config = dict(
    n_layer=20,
    n_experts=48,
    d_expert=64,
    activation='swiglu',
    router_score='softmax',
    normalize_top_k=True,
    routed_scale=1.0,
    balance_bias=True,
    norm='rmsnorm',
    optimizer='muon_variant',
    lr=0.004,
    beta1=0.95,
    batch_tokens=[16384, 32768],
)
Below are experts of layer 3 (counted from 0) of a mixture-of-experts language model. Rows are named router (the router's row for the expert), down (a neuron's output weights, with its number) and show model dimensions 0-127. Each number is 128 + 32 x the weight over its row's rms, rounded and kept within 0 to 255. Numbers have three digits each.
After each expert's rows: "raises" lists some tokens whose logits its average output raises strongly, later layers aside; "comes before" lists some tokens at least twice as common just after its tokens as in all text. This comes from a sample of Wikipedia text that the model never trained on. Tokens count by the router's weight.

# expert 22
router:107114124076079091097171122134060084190139142180092161122084096144157093146148113121128110087176148112147123138192156127157092083139150167149102174169170119152078085100113129116113146193129124170146125146131178171094097127112147098073122102099080160147165099101075193082106144139193080149066098153132172114121156116106117178104075159092173115158163059154095158138147164166129098105142
down0:167185157168156146159116134160115095167130109158146093127113170106140170134168101134135125078146116142153108187148124131050126157143103096121168123110143127075154110139141093112142119113123124084137104151073171139135128103194159184139165128153114181063160134161134100133149157015124106152117082132121109132188078114207123137091136172104109087143135082183129140126141135141102170105146
down1:184200137083142129175150129122165133126097138139140125136117073146118078087083145122103113136109158066103112104081106143071106151111159102094059117125133204115101116108137132115150121124131131185150142161148154117112161115102151023100103140131107125147158135105041171104133124166118110177088145092098134130121094087141111110144135139088131169155142109172118176129122116146154127143130
down2:132111124154137132112184114088189088116145143138120165088103081033126147078165110112080089168050133110091111105193159101130145147176180125133082111120139127173124109168151114119107182129156153125087092116091061101113117111146154144138205065091138145088125147130176168118109134160115116146175154097102113134164167073124082194070167108120110083084145155157156121135130128126126091157137
down3:143111122133100127115121095093089137068128100118185178092150108106081075107129134099159044114153116138095091072122131164110113164126096109168112134144148129135186103094098137138107124057179132182182112123117166120150141074105109148132137167132170110159114114154167157139170188102157186134167142154117116095171101068120095201138159130082128145157183117120130130129208128111178165182065
down4:111126155072165132083122152118124099142123072132203102124081072144158093126112157103147151124126167138103134082120142141188111128130149087128074126141126082200110138118149119156139103156115128153132055202070125099138162144143122080161093113151135128115191082120094160096078115132123174123067085131136098118119115164139158125126134173180139150077127160146180100145130158137115115089117
down5:104086072146078113088092115100105101126125134140093141182128152106075145132134129099106095133059095138140094157111112141118081175196141142120154125103049151191090083153103189143110104141114144152091171140161121058114136150088083141128184094060134179156139183178158107098116112172110110097080122144131163123059152099106120029077080107167086093144099136157103131108108101135185118101172
down6:142140125133111153125096118115082134148142160087160087109071187122095103167084125193094123076158119185161102158133128142111154146161124093090141071123034187104132176180128113125173059128025098137133092148172145134153106134095129102077159118088117166125126103185104156186136112107195056094132157133129134108126124122176100146144144106145139152152111177182089179131139100156054148096171
raises: "\n", " He", " In", " The", " However", " This"
comes before: "\n", " The", " He", " In", " It", " This"

# expert 16
router:137086156116192142095126111117177074142165063095147142121167114094083125146153081157088105154145110126160160142127165154120105114124168111144099127089151194106119146109145103108157127087074137132194114094143153140146127107120059125146170162083143077143082105132166157162205095145156164108130151115165153091116168146070065095165135100096192112037115148112096074124115079132112159148119
down0:116103118168178076126138077083144074144140122090111118070104069166137071116146115133181104098111123084105117110110154102139161134127117187089173217114159157113132141072121148121131167129137155124179069128169197171064081141154154122124066086139115117175176074170054107169134169115146157117139151132088179136147166138135182132143106081122133187128086102163124158129134147104128082124132
down1:104151148163122158141146163144084102135065098140122131154102123144136128190067153102108173140126163071182244156109096157120104097162117114120179115157136107107156159121122092155116114121147156101172108050122074140117142145094154161136091086102195115147108113159075100172145197131101123140154155123189133134123132169123181148176151171046098084112174155126114111174161097138150137092091
down2:088099126116159158112131106099107056183091118151111150129121088137155106127122163148126107155066137185185122114134081098152090060174121145076158140145133137172129107122124179177093081164136121125158151162071153095137148126093038146170132165134172074129101139148180162205094103165097137129165131103138123099186146145130119116137106065133178112151175128147141127146105100104111198125134
down3:156097141161136148136182123126091184102130184122153107089117118106159143154173116112086095136196129134084119131147178151150141142141158113118155109122189173135151190107119092076102141101176134133129173122111159139123141073087124120113084141120152113030183129166160095120129140129112124080165174069101108158104117159126120144081061095075132163156094128082182109120156168157175140108132
down4:148157155168162145152078123191101112120118143093149122124180201140162100114109155167099137133124190119145097144091114151042119124161137089154082097101131115135085047193121130108096136137131080147085144070136111075108172165142141111123151139155150164147163131147174099139066106136091151110109109147118104122094086125094187119122129177128037138105135142117070115100141104096186075119175
down5:123110134098126153133180112096090083074130101145128125105121096091136120126096094114163177150125099113062110109097118157176099138143150103117132128117127121140121097155140138138132068101096156043145127101113106121190123129087191135098144090136162139149139104144136147105103082160099138097159069130144127107101116116144130090125129087091072202076138177139119144150159116133142119212160
down6:121135135142118167132150159118132128132108166156148099164150159140090114125122084165162127136160145140179136151149221111142179151162176139177144229147141131161114207093125172120122188188128146160109179100100205143114102145153159161093120149182127149102115070121121131111141126028131112163150098150093146149065169127114106108107117137156076108121067069092098145096162122127121150127142
raises: "for", "Ar", "Comm", "E", "eds", "Am"
comes before: "1", "\n", "2", "S", "M", "P"

# expert 10
router:212159073114146070133134169169088130124109136119133125106102124068153055130133121154139176166134158147099138087171139132092131102138119180080143179138092121114094131126163122136134147124133112128089124094168094123096168120146090122147144141148131086095153187141088113118189116126175095167137136176091063145119121189152033101147157142107107169110132098126100104114115154095035087155158
down0:116149115115103159112090206196067172137137071140091166139145100097204108137081083133144112116136133088102064111121151136128109087098122163109117169129153138169112113125132093124118099197067131087095164068144118119150085028150109121128088122159111081109203142111135165141126098116180116118117167069166208140105137088150130132093164093121147135099157072159097121089094139193128181121134
down1:126128152072112120146153131110164127153139134138095111169130118138237126176134136074104154136174094109197106134127093148178104111133143181107111088130162120126113109191136170148138110114068122128131069140053215135156204144102119085120150173124135122128136120102153138133172158164160126148169127126099137142078114123050156136130154090169109189116157149150190118149110150117138114148096
down2:116126154127125099182116139145154166147100157112116064108147155132154062132098106109158123160122125166087144123171158173134107178140129077081126146098108122139134123144147198141121114131079122143143095141192134116148048143089146086096152193116090095115176154134146093088172092160100115091156102180118197116100176074135167069130206102179164097156095160110114122164076105082122113159115
down3:123215178139088175128165090076123153096128119102069143146121122192128111178174102069143177115123142162124138166130156141158176090093098153138132149153148089162133064106134135125111123128087143130142148160108124154077074145136125144129091178094126160134116132082084117201089137114157084183157104082061131071095114109084112151173175100170115122142118145178097117165105126118169157112100
down4:158166157112159179174162147087135143160125088042158079162137138064136196084132132133144115189117099143091124123061095137131125108092113080131143130063095148073087146121150062117106085103100193152160080080131141166150154134121083205129150098089118184074172159120097119146138151154133124145155130122128158160183126110176099124138172147141127134063125124104176112094171109158099113111108
down5:135126115159087132133132135103086135109061107195153208100130112154177109083150144110036087104086122110096162108104112166145136140140126148113162084065140089166146134167101126147148084120134164101163096102096084128139094146091088117183131157085135137185199185129122187112117102115114109125165142117216094075152124103086150147183131120153115121130146154133100070184125103121180052118141
down6:078112148158146152164159114092145094093137036091105115117114123200114077141145185134084056064153176098152099185120096105111162137084152138132139156138153133129147097145108144156150114146141139152181105083188053109160143145140114174152131150190151153115132063135136101146117141129099144146159125079119159095151119122173163132109120102115144152110066141146158090172128190127179126043128
raises: "'", " and", ",", "-", "\n", " "
comes before: " ", ",", " State", " City", " was", " ="

# expert 46
router:141171153112124114199126195175098113152087146118091156114153126131081138111143136131123100141099173150105117081157114088123184164133114139106116166134101199151101061129145086104144081133128175137112171090191111111132139150156112137132150163091185101049164155155090148115118119230144124121087070166111117125181100162105104165102127145115137165092157115102098112071093123095076104106127
down0:144140177110132144096193139086111123148123116089187117133167182125149076082123087100115117081121134129169133138103201123105187152185122180130120098128071164112141154175140120138126092125072162108153144126178139119095159127087120059090141182136111088086134085136162103131139092080156121144139125042149120120205136139120123125118134110112169065105134151085138160119100131130100116145138
down1:104107130136143110140136112093103142134132136145153098109148076186082165046155054123131120065128111079083107091090126170146115078125098031145149133160109131160136122077118122117141128111121123152145125107111149069133123120142101137107118177154120144163134154086148134179076180115047076172100149175180103154179143107118067125108070150110127199118102193162171124126124127170155118125157
down2:151181123116157117140166177175154164147088182146112119153094142111138124117154172147182155117138122134161134117101129076107080184147090197150127101069069049146125149107167139152167056102113108117137145131137097127144170167096127183119125114107122134112124156168164068091119131117152121121106156149066165111157118178107114119157127143183111147098150126129143092056093157109125141096137
down3:193196085108119220149143082149072201183115075086163164081142087172039106166126168128104095135208083096072073134166160134120144150152072148117103064134165157116136101141135186100132105179089117189158168111166163106111171143109135106126159192152094127105130116111101121111125164180134084088113151152149102109105121135169121111146106126101133152074111141110127093120088117107174107105164
down4:155110091104105137085123045113105103114171137105186175085134108071150135102148145112144124138154147127098174067038124095097086138118147146143132133184159184112099109090108106098136194145126111141155113117129176127105131140142170104175126118108129174152109151140116159172126091116136102101159132120075118088140112135076094169169132106064127149164121145128185192124162137121141129183178
down5:093103099129130145184124103077129110134097146114107098117110154168098158151210171063145117111072169168131104178115077093171112142111128118135149104125193083142147122119124124116141159159186151066135151133133116084154100150153136143146141110118117139072085059154071105113181151158093043083187150059111122136087105138113128145131140131119132116142187068165123104074120126150110124048121
down6:124108178118169199145107094103084152119103117135103160165111099135117133141160096181158118042080117128119139135098118134173100139105133113144112125126130127125121126100165131127107117144150127109128125120106130151121136131145099109139126087142088140126113084117134078085114206105058157112130086165156184141057089090105154084155141175150100095114098102156096143157150114103105124160110
raises: " latter", " same", "ably"
comes before: "1", "2", "3", "0", "4", " |"

# expert 43
router:086108143163153166095107133094183156140142169089147070206173151154163142159127101142109111098144108095160104169115141197154112170137164121166085123114083080164151125169116132098105100176102092142083089113124164087146132159143156107095114131089168104153060118162166088063144181109117155086093151124159147085166105095076167151133163150109122098131074134133145122178117096100152171116114
down0:085099137098120115127129119121124108076146099106144162118120161136161085094142151119152198122130123095123145141103090144065094146129171138139140096140146156111156085130107190148164110107157102074120115062115140122096115102156131185163199140104156110158161146131120155153146030130128080146175153055161069142098168059088065140144148163160103156103141166135151081138139123112106119150147
down1:148154088076130182127154096130087128135166162111136073112119131098157046144201153147151155109138201115157159061111154123180059110133079089120129120115187165145120127170142137128139166134142086145088133120185140121090139200174156157200080100070101132107076124149095096147148137069137070108114165117080114124069152132140127140207107131070116107153130149115135159132085179129118116113180
down2:147138114106140107147170071164157096176134100106165144166140140116105210131106125168165129139129182078159097084143160144120130081118146212123117140124131127147140142074117110132129158107125119184144096127130129149101127140181154120110107129086084109167108103128060082153207176161176164074157122087144148116096185156156135118090168123119130146154162107171101150078124137181151123128140
down3:121111121130139167119160081121138067145105125145095133132178094179130069135102164167132077100067124127131160135131098134167140132156130210082124097130139170136165065159170130161144119183136105153189146107140185141144146134158088123144069169134119109138138112139174140175101140154174143088123184090154151128124171143158171133114111121106121123161108207113095095157135140145145122139119
down4:090140132111123175084091082084138168167163143182109113101116087170120097143121147096123065116134113158119117118140175083129175142122145164194145121171120126145201103148085129122126140151115139172120134162079158160154105121120135058154119117151164175192160117115144128156097140115190117129123092167183105110156133207128187163113164067125181126146114127104070149143166119172108153141089
down5:054080148121135153075138142078082160167088110128111145134120082183099160177132109120119134082152094181098115107175135164094126085143165147149048100098122107161092129154103172154084161111118124198122173156105138096116107136103137155075109147142131127174124094154112066091200147163112119144063119165104129072112109140128050102099082167131151059161081106180148068114119154135135143153097
down6:070121060139139164102135149112093149131129094106078113112146156119163107110111170093138116120090138099117141117073137165182160170086086161057178094104137147132177099168089113153170138105115127101097152118067111118157124088136180159116101097146099095161160189136100149135116114115175146133164179154150179131134114139107092161114115095071154160184148160186087149138159153096123117152140
raises: "1", "”", "2", "urg", "ency", "3"
comes before: "1", "2", "3", "4", " |", "5"

# expert 9
router:110176141119135136132086133107178135089160165156110108122144150160171196097121059073106112101118099093109169054090111170105054150089111077139095097081138150120136097155107136138152099098153098128117089152151120073122129154178105118102154121104095125119169106127130136110118127116140149175115160107128115099183164109141158085100132106050109156133112149172164114113121178164160112110103
down0:152104145100125145111106093128128135162135182122021151129136085106116115164078137109080096143097128105169138122150120132128131105114125115118137151102186174174096112122162135123111074134127126171143135075104182157131119126147121117179114157109093092117187122107126152110178131154123161135093156100071142103226130148146058133111188121144174158154063162160157140100141134120140090172105
down1:167134150142158095151154118075157109102083145118156080071137153080134190093164151138181189074120103174158131128111153168111170132183133154136116146164134096144090133060138100102109157132116073127114147100151086097120147132188100194093126118128112105137157143162077058167089143125155144101128173161120114109066169071154147096099099139127124139153124099127118171134125109056074148060145
down2:076151087135092121161104153175146147125151122130142116169145112121162123166106108165100104056182095135108133071101126095187156151181148115145157088123198114145147124100152204183136079099112149136185175132164104079141123102160162166156169115172100100131111074139086144137154080193126128165155157124190172089184122110183148112162123167111149146134113123083129176142145142119206121137125
down3:139151143152078096146145161114126159159095082097137106134129087151101127114174173125101122143103139068134068153153155119121114133091055143135171129112133112070160097071118104127173143124098134174139183131153119096053119162176171171096125054068143129145212124172124134171134130157144133107113140141111115131193097177085058126132120103150161141107179134128119119129196129158145090135084
down4:090159109076069120157109114126079130091128107184193198139142156095164110115149133141151194133163112100119125042115049175141103109108129102158081114136137071105101124160076152077090083087186119132112162143180140151114113162159128112098086192167099119101141135110124098138180139080147099164133156074135121143119083156158096116087100159105092155134117134109166160131119141155109127115097
down5:184143151147144078137203172141066125143116099173147106074132150143139117144121139174143135147114157136147117163113133103154235123144135130102147197140109110128151137057170165205142120075163110155175100113120126126174104080160192129118069161122107124054083094125111125153107094118134081142189150102164109179188056172093109173180134150154089131134152186183142081122142126113129179185116
down6:136113137162150126107135133096135142072174097159128127149098188148092130132125157142116117142113109148174138122178153163069134125090199158107160101104147195103126148155118137128140142107082064136058129189139132109161157135097135114074128096156120084156090146154110088101078121170167176133135108121142129130120028080195099080114214086113155170100107153165100122156162126132143100161128
raises: "th", "0", "-", "9", "–", "8"
comes before: " |", "0", "–", ".", ",", "5"

# expert 33
router:136125098151102154161101082091148195152132150068030188132108113090167165111201118142117113097169153108122117106113143137146176117105115118117096129118143104064150127071115133121106177129136135110152105113104086128097104139148141171198176152110135146040084104137055140188126151109100140086128011132091169103130095111137144129106158110132163148078100104078097112127153145180084134119088
down0:142107138133142127136140067095140083105123118067135188112165103067101113148142131103142120133129169228141128101190105113150141151124100168135089165115073110186116176113107137120129103114088067121124150093103049120109116119131121164160089158115128181160093092120151102113180121134085135139084068123123062067139116126175111111115127117126169127121150143136082141099105076025140162161151
down1:126105120082188110111167142215141119065087085119154127166064125156146120122163134180164160135101110143128131170134146155072172120114168089141105121126149146135158052115094105172117112165093062127141154189123094129166128129172083167072109192169096060158148110109154148169109128134110092142102140149110151116168178172143131119082113100114198127137106197121163086189118129128136156114096
down2:155130080110113113126100135092084132155140157144160177159140078116100163142175086096107108091144155130081146158179121133087114122181131180147144173086141133127098099091101090068119129113141124113107151128145090173098115172157136081111148132167089155064103170099112130109198161107104147110097162151157088122119150160064080176132144095104072061122112136096182103120201076149112154154121
down3:079079094157096149151183127150128155149138087194124066149179092119143142119091139087072102081093158114181153184192115130132152102106150130081133138122080157122160072135109151133133137185120101125142121122104148115139119148107142123148202094128161112117131099145135070111140106099131119111138153144121159092151120194154128173118088108089139115110073135218137120080133113099081090152095
down4:151119155155175073104116105121117132121179179109095137152118141131142139149126100147173126132139145125205109095128125146118102116145098164122144181069103141113105184138107117089121145156117167120135105151088127110182110116135163125191097123132182169053140097153115127187178115124169115057148133122136055083164116064130154135118196138129099075113109103149148112085200123158090224125124
down5:095106115070123099137236113158098127089121106116119162167101085141147139115191135187141088097120114141177129129159147103124092109162156129181122123096154066130130188126171147171162111134116113098089111083109141149102124136153109139143159102073101134113129117141059111167118108159168106094161136077117078121121179159161068140084124128107091112159161150101214183130167146080139164084107
down6:121168059156172163118094116086113139129145155113150105166092096141171086173126117127161080093108125103100140131101131124144199108172067136199120141118101184122124129124138106185115156102152112163141134095131156164119134073119122135114129124141104166128093125121171136123113155151114114029145091200091148133123083158122096069165166162071164135116083153086099092095177177114167103118090
raises: " include", " themselves", "chool", "econd", ".)", "ivals"
comes before: ",", " of", ".", " and", ":", " in"

# expert 29
router:114181096169130157091125083073086072073054140147102161089087121138136174169083128157166163145147104164185093187179126138098137107160144095132114100089151106056158140121100124109158151116100138119115106161139054145156096149117099115159098182092157137104137123165145107106106137140153153101154140129161114125149120169161156137158109094148093104083120108146095142133097145135142161166132
down0:163129144131135058118159166143152132137169082136149148137127145121122109059153113178122122110128137143116147093079102118179165123139112127148087124123151153202132174146118094189137101152127112076113091138110095124100113132162045091105099132118121113127139154136179137148079078148143135082150111073123137163130088049154123111182108128190154114110094134148146108124114103111163142132115
down1:096155177124084083151104069201125152131156074181130088135149135119186105148101134122117098110120122143132109102099172062119058082080164139099119141109143070076134067104115121112121132087151135144123165152171160092166129114099088068179141072163091050133104128116163127126114161136123141140149123101134132126134109130137126117085100122148177147166162114144147176070178109205185107117176
down2:159129083134092130080174189102139108110181249111122123131119099031109165073132150113091113129137091129133074110105133119133149148126162121154096062125169113141105094117136130143114069161183201116162092104122100114133131216122141184118106147119165111093149145105157135189153135141177137105089135143138099109132157080156143110146149089142161166173140099077150150094092090154140133098215
down3:186119158124098138159139140139087115168118093108119096118095095112101095190107158120116079127136114179104176056121012046150139130147116139065150152146129122122085093106152131117126125079098120133142059094127098127154113051142138121095099156102134167138147111143116103192122138174143098139113105162146160102117181138139111126119112188110149203168169141185080138156133128132161123154123
down4:147180115118073104105139104135083116094119100145121113128054134107140140158099158131127180131097154193147137244093108137118143097095128069152161091118208133165121073132141143097175157097133130098123090142162097111158159161143197115105087174071085094106082149121142183115192165124125121141117178144161150118124107143148128097132068158121107146094120101125131102173129167098128116142168
down5:147132071100074146153119126064126148074114136152103163120085139134154125109139131098129125121117099167169116156156157177078119134139190138137106155110184106151133146119118140116133134088183130100118134176194114176121082076088102107087088161178095126044082098109128176070124122097099131083170132130094209123143133139160070151105163119162124052109106142204138151076087157168123162149139
down6:150088091083162115124086208241121134169062139151189168130127083091171086142152148068100167117123236113127178146154111099183119139146099150082117136130098122165182138131188121184172089170120166119120140123182108123142155113136112093170136159152122111117172125116174127059142121112105128107123152118187144101107114135140113131160182146107104177173112103095162216137143154113126119151131
raises: " they", "rien", " although", "omes", " though", "dr"
comes before: " and", " the", " which", " he", " but", " a"

# expert 25
router:093111149151130115112098124150162170104143155091162100144073165139146110167145095169085173103151103123117125175065127100167084129075163146169085095163120166152173128164097130116139156069099120063101094175096149149153114147153170094101179147100120157139136096159146096148157148085103172130182146084155129174129107093115117074149097181164114098173142165140170159120194157171096121086121
down0:107127080160123095174121151056130146170105110071108098192137058118145186102117162114098114089122076163145142045079144139145098157138135156126115117072145119088168115145140146121185151125128091128167159062162131108121131129161096137160095136106145116150163147155134080105117112136090134128081156132158117139133092096142190155167096145103114104153065042132132177100118092148113163128166
down1:164147116102133199127163102151098105093147066155077166141122129148102168093088188140116157107096094126132107165091110134151114113119119153119158159085152156102099133140139118134102130110086170094094133097163137153156150078117132138087112143128114164086101126096118135143120147117073162152117128057178093139130079058167101105192186142050138119107141085125135138145227090173121141120174
down2:073057130169112141116063124095149129135134095178120162087121119090118118154162136184110100103175123149139131091111148098094107110061089088108056212142168140125144144096184162132135154107132134127110128118182128160083124128087127111099127136112155106132089123112208216135127143175170138160190121110126153136164095124134104177198148088062129170140135137127107143134120111150068172096090
down3:165165194134124145116130107140164134128102082127109091107143119128089101170141138111155052104117119121101102075127169090102133149135133121115066046144083096108137112159131090101114139079097142085176143202163124171110146083098112092139122075075202159110136087124120141120154143154120135126156045171135115146145082161158090192146130134144205166168128124114101170087100151139091080112073
down4:178121098135146105145170147112112113152099111122100092105066127084179119140174187109159139093117139137156155143131111078165156139070110086070151101126133192125122101149094166162078140088120127111123108173130194140067156104155057151150183100105099130110091121115131157170124142123076145191190099137115084107095180149152051074160124103148130175127134107084130163161151166090165075097106
down5:185159153104073153143146091120130152159108086079157176149138129164099130117093102096168129059063159148114132069136200129154142081117172105144162133062182118173120132160134083104090102088070176128137119079101152137151179131122103130125065147135134162125095187076161105149087069082177195139104105153135149182172141115096147150140097112165133105148088120127133075176168137108119118111110
down6:139143195207161087144117162111115109125116121135093155142108116041140109171163170129134106153178172104120096124128100141194145116100142108096148130120157106128187149206164140100180087161114149033124100135100160074176146087164125106131214149131133152108167102090086124133116137106095075135197113128159140116132071172143072134144068136133152123104175094132137088159184141102099110140118
raises: "\n", " ", " —", " none", " her", " about"
comes before: " ", "\n", " —", " —;", " \"", " −"

# expert 24
router:192167115103135099154204156113098124185151075089133139096146112114114135077162181165159117147111142140121142137105114107142164142136082140108148134131164177099067150128106147101146125107125133146142141087209097106052159131173098117154211066052121043107144150168078107114119097143139099113139138202074100157117125172132127132095127106123102171138135132120140120100103191129083100146154
down0:249137165090126143108126207138136136118120139127111181106153085098172123114156073134132208150108144109119118137119123123087079110095063143054103141169169141106163155124133126127209096140121111102152118124173100135110129175097123119121075108183085177104107141100161138079135137111133128183161128158175139095136161155155119071102133109146171128153151149164187129107159096171138142118030
down1:081158099154114164136128128149088084096130109147092102150199110132152105162116146183077151164157121117077141108173089197114157159072124108087115167099141173100077151043145132140096124104139091084138139063100146154161163113144188135167110122161091107109073091094120128166152122128094113124088083177140058152117072143187104071130098144171163137128077089125113097147177117122127157100148
down2:097104117157126081077161132120105140155166101125093115117126126112112092135178167132092130049134108083130132093087146150181118121114068100130146119105132134151166098084120094122139126083121104129159110127222136174165134098142122123139150119171112152130154150144150146137177159127106164175074116132171187077127126048099119106077149141128135141115081132108133135095141173128076103103134
down3:130190086167107129111152082123107167122164113145125138169126117069142091085141171120134124085120166122116108089133091120165159137159149179192139105081092121147124155156111157153160141129094109125120134123155095084130138015121103130096134112130112087084070200105130128128112124145077106113138094113102110152127104098173117118145142080090171169138137158053108150167145067139121141130136
down4:119174100104096163104141178148143194141116142145154104106124081127168171139146138129119180149141078154139101170143143098132124187134117092104109081097154162190062131145104111161176111104083161181087113132076092184124113121151119126100133112145170072103083081162154175098140163125178107156118127153101123170084117144155145103194211101117063190185111147181111104126163150190100102137078
down5:126083095115147103128154086143177126126125151073151166149177083138135123119155058094141122126143142162132187112136155113120145158134196115175132132172141143148089157130151188144121138125100148109133146141113095096148134152161171128082141121187120138099160171148144165101155093127150125117172105120166159151120121103114119101120104168145113201147188132146126160067166050086134119107136
down6:142165130127111112136167168149118141133067146136123078140099120086101156169115106132101133099143081160096127175132088105151163117115092162092147179145142112115141031090144113125122182078180071046120142130097077208092123158094090139148093140085099124172121120130161159127133143166108086053149126150084166167107139128087086093138160081117140154143111145157113072118101126079102100134194
raises: "o", "-", "–", "s", "a", ","
comes before: " |", "0", ")", ".", "%", "–"

# expert 36
router:153120127122118104152110134177126103198103098159139158127119093123102132100123161135124134135098128117129184065198095063141171107114109126049172134122102177122106096112141074118141052128164162132145155133148153139178141195117122128091149149119152105081166115123103133129159124206086091122106109178098149158091098112160108137086106152072146138115102135123135142057142109138099117118173
down0:074161176154143105052139097164127133071112144144170158144134137115094096109189128133122156151143074135109111080164083151064075131078136185133123149109132157085119077117107147135164202176104140118087140151153143127081116122069176120144154108165100137131102112082158107118104124154098141114127118117146077120129105117088116097148118120112133082108127147205118106079097141146079120087116
down1:096128145081103150136118113114084139146164119108112139137148105097082160096179179133133108177124132180131154051147200169124155118105164102099068064137174157154149124081115142193156094178115090148174120138115167143075149093090137130133108095122121146105071129090134062143141176123146188125112113050123089124194134147145126105055162133141192115164163118086141173140076112170132136125117
down2:129164097161095062115138191059085180109176119101125153144134109106088131060188118127174137161141137126088151059122095073120107154141126107151080141116117103148107157161177121186138110155114151185138177074133165199146127111169141107138114131105078122135116176096077132174124159170151134107133081121124107119164155114125142121144067102126128135113173143159143154127137157148173122142153
down3:112107137132144177133143171157122174131147179121108113165094156161143169124177165147170092187095124130128127130138128165144192154143192141156159134109151111078131081178192155117168151138113160113195137137100091157102081121124128069095177122083123097153144130095124128118113118081123197138159156149181152192201123098165114096131097162091142129130102063114143180123150116172004104132160
down4:173067155178149124192135108154112084177091103171173080090165102098141143109114079106092108109123175129060164125166096203138129124171149137170122100143119097172161128164135079152120148159129111118194092127089176104125138092090107131127154143100047124099139041090141102158164144120072183133130100091113087086142096117134164144151143138126145064089093181131134099099145146119097118137174
down5:173183148053159114127109156122153074129140141178155144174154117152210153210078143152084081105167104083117103146174152121146124166077095137102129124138124041206125127154083157131116117135088095146155105142101148106055120144089148170083136116095110102117069103160149115102106134132165079093137145128107128109137149127066150131124154124099103104192118128153125140092129082149120181113068
down6:119121144160117149099079063108143119167075132140106102122135117202147140123124082102118120152150198117166121121147084047123114136136161165146091160073113137122165141095139087109064055118071139127146101112094066114124147111168108127106116162144150125159112106145093143112088162147223106093132103161065178125060103143162070124091124165150141107172121101207120127171161195143143115085181
raises: "5", "/", "ales", "1", "9", "7"
comes before: " ", " |", "3", "4", "5", "N"

# expert 34
router:083120085140129112172092165174118118185126105139071106039167139060115120084186157110167142207159152175096168126156111102122107137122097115095126142121122144116133132090124139127197100185122165129116118138164110155200103087146178149133141082180164078081107127085188145162162108098109141077160152163114113144148182110163133134096105128139103183142162140103096096101162139101118082110126
down0:113105134123182161074160127091117111067144134149193183147142151173118106162097146123105143122112104083185146112084166053095200141120122128079124138084106123222175088117162114166119158117162149138145137129117142088126128112126141172114116139129146127146149092100091145087126175141157138138109191117114158085103138129133142111153105093105160179072145145101183145127071076063089165099180
down1:182156136108121134117149172134124155131133169146153205169101134148061114130128135053157163106143065173140142110134078108099052187082075176127107134138138126080094136110103121154113181158125089184121135159140067098097218148108121135164098171151126118146105123137140141121158132206115101076172127114062124093071146150143069195114182148129100127122116149173112131160104123081120101162175
down2:168114104103062138129114141135162177116075169113138161097104114125138156102166177131131166100172131151087150108135166105140151119135123123110070120094119111118155127179101139138158127128148125190199137154150120056152146132163144075177148107112158136116158168143091100058136124108124133150172169172120133171139167124116096107139039178181028110115118140145075157158072150142086122126155
down3:194148128114160124119177134161044158112104151106148117126106188115110112125125191115065090124164103060172128159120118118135121150210125108129132148167071146118065141109147154179084143105051079085141116097126108117153133121090160054092128154162134112139130182164154098085129073125154060179151096135161121097108121073158081146144049096116139182112153109132155177156087139117169095175112
down4:067172122105144100164098110151152134144160152132136139095163129166140122124106131132161113142144114159197111086111145096146084169121152068135145157138130129114100131148121154089136102168100110168137064079132106149129125175115112156133113088063157162133111155143120154163155132132193099097172170121072157182126173108161120129066122157089122094189105126080155119170053093148151074107153
down5:078131154152125116115154117088165132113117134120132088164117136143089142102091139152143187137063092144178169137128108140152144123116169156122092097122103152126142119147081167102125129189126172148105174070141117118168152041142155100144138161142122125116173207103164147108133043134125109112103098166118087158121039116113154155135093142098169077155168161125116073150189081116114165118185
down6:176175131152104160143124129135158103140124162089117113080091131132119142114121155172162130106116174139134094137171134162117149107162109127123108205122082110134120119102115154072149101088125134175152102099153105134087090131168160070199105097105203103129085099132177094157142139137128148107131163097144092122119092148177177193170083144159050190178141130127159141084176111097137099099105
raises: " born", " held", " found", " also", " able", " given"
comes before: " a", " the", " not", " been", " an", " also"